Weights of a small mixture-of-experts language model, trained from scratch on English Wikipedia.
Experts: 432 GELU neurons an expert, a softmax router.
Below are experts of layer 2 (counted from 0) of a mixture-of-experts language model. Rows are named router (the router's row for the expert), up (a neuron's input weights, with its number), down (a neuron's output weights, with its number) and show model dimensions 96-191. Each number is 50 + 15 x the weight over its row's rms, rounded and kept within 0 to 99.
Before each expert's rows: a language model's description of what the expert responds to. This comes from a sample of Wikipedia text that the model never trained on.

# expert 62
It responds to: Player position codes FW, MF, DF and FC in squad tables, plus two-column separator rows, dollar signs, and plural nouns like settlements.
router:60 36 42 42 39 55 63 34 32 31 43 35 36 35 35 65 30 64 47 31 57 53 62 48 45 75 67 44 37 48 62 67 45 32 31 77 64 67 49 64 31 42 41 33 23 36 67 66 45 58 29 41 53 43 58 35 34 59 59 75 66 29 57 30 75 63 39 36 63 37 30 64 41 61 58 59 65 63 65 46 73 63 54 54 30 60 45 39 68 33 32 41 29 63 68 60
up0:23 27 76 51 51 72 56 45 40 56 51 50 37 55 56 74 43 44 48 53 60 50 63 54 66 25 49 45 52 81 34 76 56 62 46 34 64 58 48 38 33 59 62 39 73 39 47 39 57 66 68 37 40 39 57 45 58 80 47 56 66 66 49 33 25 45 33 71 50 60 27 51 50 46 75 43 64 65 67 47 63 52 57 41 59 57 62 52 61 51 61 65 31 50 45 70
down0:51 40 43 51 51 39 77 45 77 31 44 64 68 46 41 30 53 46 66 81 40 40 55 67 63 35 35 51 72 39 65 72 53 46 57 64 77 48 24 74 39 49 55 59 42 47 22 53 52 55 43 59 43 32 45 58 64 55 21 38 51 43 45 77 44 58 54 30 54 46 21 46 50 47 69 52 45 58 32 37 49 55 21 72 66 25 58 62 64 64 70 87 51 36 76 48
up1:27 50 44 22 38 64 93 42 59 20 37 44 66 47 60 67 52 78 57 74 46 61 47 56 41 48 63 24 48 44 31 42 49 38 64 31 56 17 34 41 31 49 30 56 74 59 75 80 71 33 35 34 52 30 48 38 62 58 34 55 53 52 53 65 64 54 53 51 56 46 80 63 70 48 18 49 34 31 60 61 26 68 77 46 60 47 60 22 62 55 61 54 28 34 49 68
down1:36 39 40 41 72 44 70 36 66 57 60 76 25 75 68 60 56 15 36 56 61 73 52 61 48 67 77 54 40 43 50 56 47 57 44 27 49 52 65 91 35 55 35 42 45 53 51 30 52 33 40 93 45 45 72 27 52 37 53 47 46 47 30 77 48 57 52 44 39 54 65 55 62 67 48 61 42 33 55 52 27 59 61 48 63 51 32 48 37 56 67 57 47 62 51 35
up2:51 36 67 54 46 54 58 75 42 58 41 44 37 47 50 40 60 61 41 68 33 49 65 46 61 72 42 57 49 18 52 56 35 46 45 28 47 34 50 38 45 46 75 44 48 55 54 35 51 59 34 81 53 35 57 59 61 36 59 50 45 40 46 34 45 57 57 57 26 24 40 19 40 68 61 63 60 69 49 57 38 84 40 73 65 22 24 55 47 18 74 66 12 61 85 65
down2:34 61 38 54 52 53 38 30 63 55 51 63 44 22 39 43 55 54 75 67 40 39 34 58 58 64 36 57 52 58 70 65 44 48 76 40 59 46 48 55 37 48 57 47 48 19 36 51 71 54 35 52 24 61 40 71 53 68 80 46 61 47 51 56 53 65 55 44 53 37 30 29 43 37 38 26 46 44 37 48 48 67 67 60 50 48 71 43 55 45 83 54 67 29 41 35
up3:45 34 61 46 46 51 48 33 57 53 35 43 41 71 42 41 68 99 46 69 38 27 38 02 37 68 37 63 42 19 51 29 65 47 53 40 71 66 72 39 55 49 65 41 63 55 61 30 40 33 63 41 38 54 64 57 64 50 42 99 33 42 57 63 51 51 43 62 81 52 38 59 57 35 45 50 51 31 75 42 55 50 41 51 20 49 75 33 63 59 51 42 58 82 52 60
down3:67 33 63 09 39 75 47 50 56 35 56 35 33 48 49 58 53 37 47 46 58 76 52 54 61 35 41 67 54 43 46 64 37 43 56 45 32 61 30 63 43 62 48 58 66 78 33 68 25 46 35 82 59 48 62 70 53 42 16 58 20 64 69 28 41 40 35 48 58 52 60 89 79 46 56 14 43 46 57 66 56 40 41 22 45 26 36 50 25 31 62 28 42 59 47 55
up4:60 35 53 68 34 57 74 59 40 36 49 67 28 52 43 54 26 36 69 18 66 67 28 50 47 58 24 53 54 44 50 40 57 51 46 53 22 37 80 65 49 34 55 46 62 44 35 50 61 42 34 49 63 27 60 33 21 57 60 35 52 29 49 74 68 36 66 34 60 56 54 38 58 33 66 56 46 53 67 36 52 74 86 61 60 47 62 53 41 13 69 65 42 45 65 31
down4:53 82 53 45 47 48 43 41 50 46 44 64 43 71 63 54 49 32 41 52 47 33 74 91 50 76 49 55 38 51 49 58 37 23 46 30 76 34 50 17 77 40 59 42 58 63 39 76 62 66 50 74 31 30 60 53 28 41 36 59 38 35 62 70 58 51 62 39 41 50 88 58 75 84 61 38 56 64 60 64 45 47 64 67 48 58 37 48 81 46 29 44 46 70 36 41

# expert 13
It responds to: Line breaks, sentence-final periods, and common verbs like was, had, announced, gave, plus pronouns him, them, we, in biography and list text.
router:60 36 41 42 39 55 64 34 31 31 42 35 36 35 35 65 30 63 47 30 57 52 62 48 45 74 67 45 37 48 64 67 44 33 31 76 63 67 49 65 31 42 40 34 23 36 67 66 45 60 29 40 53 43 58 34 33 58 59 75 66 29 57 30 75 63 38 36 63 37 29 64 41 61 58 59 66 63 65 46 73 63 55 53 30 61 44 39 68 33 32 40 30 63 69 60
up0:50 66 46 65 44 58 41 57 56 40 56 43 33 48 39 64 53 28 53 47 33 41 63 47 54 67 81 54 32 26 30 66 47 46 31 40 65 77 58 52 45 59 38 75 29 68 47 51 33 46 37 33 80 36 46 36 59 36 48 33 59 49 42 75 34 38 32 19 61 56 41 47 35 58 53 52 41 50 26 51 59 69 44 63 41 58 41 43 50 38 63 41 55 28 59 56
down0:79 28 39 87 34 56 64 48 33 92 55 66 39 76 71 70 59 34 68 39 52 56 56 77 20 48 50 39 20 50 47 62 56 31 34 60 44 57 70 39 26 34 50 48 12 47 42 50 49 41 56 70 53 70 33 57 36 54 33 63 18 66 45 55 61 37 56 54 49 20 54 69 73 56 45 73 40 63 53 25 76 47 34 37 57 34 63 62 31 38 51 53 45 54 65 72
up1:40 63 13 35 75 53 88 68 31 57 58 51 53 47 52 63 54 30 82 58 56 53 65 66 22 46 47 32 37 27 38 61 55 54 54 37 39 41 36 48 64 39 70 55 65 47 36 69 23 56 27 26 59 53 51 21 22 50 61 25 71 44 41 00 72 60 35 32 65 79 28 52 31 72 63 43 65 36 50 68 39 80 31 57 62 44 45 41 49 55 60 54 68 49 72 52
down1:40 60 47 25 20 64 26 55 27 44 55 46 58 41 63 83 45 20 38 45 60 31 50 15 40 31 72 37 40 24 36 49 64 54 74 54 50 67 47 41 63 24 24 52 79 63 58 54 56 71 46 48 60 57 56 57 48 56 83 22 43 86 39 49 55 48 72 41 51 33 60 59 56 52 51 61 39 66 46 48 61 42 25 65 51 51 60 45 55 63 62 49 15 71 58 51
up2:49 53 37 51 51 67 48 63 38 40 45 53 35 42 86 51 37 48 43 40 64 25 67 47 70 48 32 52 35 46 34 95 31 58 37 42 40 66 63 45 60 38 62 44 32 56 45 55 26 54 47 38 57 53 62 22 27 44 60 37 57 53 27 39 41 56 62 49 89 58 61 47 41 41 57 35 52 71 43 53 63 42 57 61 27 43 36 42 32 43 53 44 20 37 76 41
down2:53 39 70 38 49 43 29 60 26 18 42 54 30 39 38 34 35 80 49 64 42 39 52 54 62 61 47 54 56 46 51 41 62 41 53 57 30 52 40 73 38 19 57 31 59 38 61 57 14 21 23 43 55 55 43 65 51 51 73 85 50 77 50 55 42 52 49 64 60 39 46 29 34 54 45 62 13 78 47 67 22 44 64 53 43 68 71 52 50 46 52 54 74 37 44 35
up3:41 58 03 54 39 72 67 48 45 62 51 58 34 78 53 63 48 59 50 42 44 47 62 30 35 41 59 37 73 07 60 41 40 34 55 69 68 56 72 72 37 28 54 25 45 40 55 30 58 58 41 60 41 43 45 82 53 43 25 62 36 60 33 66 32 71 51 67 53 52 64 51 70 52 58 74 58 50 64 42 48 57 42 56 77 50 62 46 48 50 36 78 38 13 52 56
down3:56 07 26 61 40 54 70 38 34 59 64 65 53 65 43 45 32 57 34 69 48 57 20 30 99 57 75 54 22 38 43 60 66 38 69 51 40 16 58 78 85 08 30 46 71 36 57 54 66 71 45 67 46 67 38 63 37 48 56 47 57 41 58 42 67 67 56 43 69 47 56 49 71 42 36 54 40 54 60 71 39 27 61 59 44 48 41 37 59 54 42 10 35 18 39 56
up4:66 89 36 59 45 59 71 34 55 17 71 07 71 45 54 58 52 70 55 45 44 55 76 33 57 46 39 60 46 27 60 56 38 56 50 39 66 50 57 59 52 40 69 37 49 63 31 67 48 60 31 34 59 46 86 13 73 54 33 43 48 24 22 23 46 57 64 40 85 45 75 65 53 64 41 50 54 55 39 69 62 35 56 32 39 41 45 43 36 40 48 51 64 25 49 51
down4:65 60 48 31 62 53 64 51 44 22 42 40 52 57 61 49 52 47 09 23 47 56 58 28 49 39 61 75 68 32 66 52 39 54 62 44 64 52 10 70 30 46 43 39 61 48 59 53 40 51 36 49 59 52 40 51 64 71 35 40 37 45 50 42 67 70 81 76 42 70 63 52 49 49 54 47 62 58 48 56 49 12 50 10 45 74 41 44 62 31 58 64 68 29 51 52

# expert 52
It responds to: St/Saint in place and club names, and words opening table cells or list items, such as UTC, Gallery, Squadron.
router:61 36 41 42 39 55 64 36 32 30 42 35 36 35 36 65 29 63 47 30 57 52 62 48 44 75 68 45 37 48 63 68 44 33 31 76 64 68 49 65 32 42 41 33 23 37 67 66 45 59 28 41 54 43 59 34 34 59 59 75 66 29 58 30 75 63 38 36 63 37 30 64 41 60 58 58 65 63 65 46 73 63 55 54 29 60 45 39 68 33 33 40 30 63 69 60
up0:46 53 22 50 41 47 84 63 45 31 52 39 57 58 58 72 42 48 56 42 73 52 45 48 32 68 66 38 67 40 49 63 55 52 23 40 66 25 25 44 74 45 66 55 80 56 42 39 51 54 73 53 53 64 71 52 65 58 57 28 86 56 57 48 57 49 41 61 29 29 56 64 24 37 31 48 61 51 89 63 68 34 55 51 40 49 46 41 61 49 39 56 65 51 38 66
down0:36 47 58 43 69 61 52 56 50 66 75 59 31 66 71 34 83 43 68 53 41 55 52 62 51 45 83 53 28 65 63 27 78 38 58 60 75 27 30 53 62 63 34 68 68 73 24 56 56 37 48 52 58 43 64 72 82 71 65 20 55 51 42 67 70 28 39 63 41 70 31 44 62 49 60 66 48 40 41 46 50 34 41 59 49 51 62 22 74 62 56 56 58 37 49 49
up1:53 23 45 35 46 60 55 53 69 37 37 39 30 38 35 54 49 63 64 53 12 45 35 56 60 21 26 29 38 56 61 55 49 41 55 50 68 71 74 44 35 60 40 62 37 11 52 48 51 63 82 27 39 61 41 54 70 30 68 59 41 56 50 57 64 54 29 56 35 44 62 45 55 49 47 57 38 63 42 54 70 58 84 61 56 57 51 36 67 54 61 69 36 60 64 51
down1:54 76 54 67 38 44 44 52 50 77 54 74 61 56 37 42 71 50 61 46 39 36 55 46 48 51 47 36 68 50 17 68 54 57 66 51 79 45 38 62 81 39 31 77 55 65 61 44 75 32 43 52 36 44 45 36 50 59 45 48 13 66 76 53 53 34 44 65 55 33 49 75 70 62 61 40 75 28 55 41 53 47 67 59 60 46 54 24 44 15 36 45 30 32 49 57
up2:49 38 43 56 21 86 43 31 32 42 45 46 51 83 45 72 30 66 40 56 50 64 58 34 07 37 56 39 52 36 34 57 62 44 60 52 88 38 39 54 67 25 35 54 40 22 57 64 72 42 57 39 53 33 62 56 76 47 31 28 73 57 28 43 61 40 65 37 69 35 34 50 33 40 49 61 30 61 50 52 55 29 56 54 79 54 44 52 90 50 65 36 42 21 30 52
down2:72 78 39 75 27 47 54 58 52 64 67 62 51 63 50 13 57 58 56 38 69 48 84 55 59 55 56 64 50 56 53 52 35 50 66 62 51 33 67 36 66 58 50 30 38 49 87 36 51 58 53 36 39 47 26 49 70 44 50 50 65 49 20 38 23 46 35 36 37 36 53 55 33 54 23 33 23 30 41 47 52 59 68 58 41 41 35 54 37 67 41 76 46 51 43 56
up3:20 62 25 48 49 47 46 51 19 65 63 48 30 52 52 50 38 25 34 26 74 72 58 62 38 68 17 40 71 42 46 42 57 62 62 58 38 37 55 85 31 55 64 55 65 67 49 67 42 31 46 61 64 56 44 51 40 57 52 27 49 63 58 52 47 76 49 50 66 26 53 53 56 49 50 37 50 75 70 48 29 68 90 39 27 48 21 22 49 58 63 50 58 48 51 75
down3:49 41 44 44 65 29 42 46 35 35 50 51 33 50 31 51 99 62 47 65 34 57 82 55 49 47 31 15 38 40 34 58 43 34 47 50 89 58 41 28 64 21 28 63 67 38 52 35 46 37 43 42 79 51 77 50 40 48 58 64 78 50 57 57 34 46 36 47 25 55 35 47 40 56 51 49 41 53 41 36 47 47 77 77 66 54 51 56 56 38 41 72 56 46 47 56
up4:42 47 60 42 24 51 69 41 63 72 45 34 40 38 50 56 43 40 39 56 49 53 36 41 41 53 48 52 52 38 41 87 33 51 20 50 48 75 56 43 37 52 44 35 55 77 54 22 57 36 72 38 78 48 70 26 55 63 58 43 76 29 60 43 40 66 52 37 65 70 58 44 36 55 53 49 52 43 42 31 49 50 51 39 52 61 11 19 55 25 35 52 27 65 79 70
down4:42 37 61 48 62 50 42 40 66 65 32 19 86 46 37 41 69 37 54 70 68 62 66 71 58 40 34 34 49 42 29 66 38 36 88 54 52 59 44 35 42 66 44 13 80 67 61 45 33 50 61 86 51 54 36 33 57 35 44 26 56 52 44 44 62 43 51 68 86 61 46 54 55 52 52 49 81 55 51 45 51 53 57 57 34 46 61 40 45 50 47 63 55 32 75 51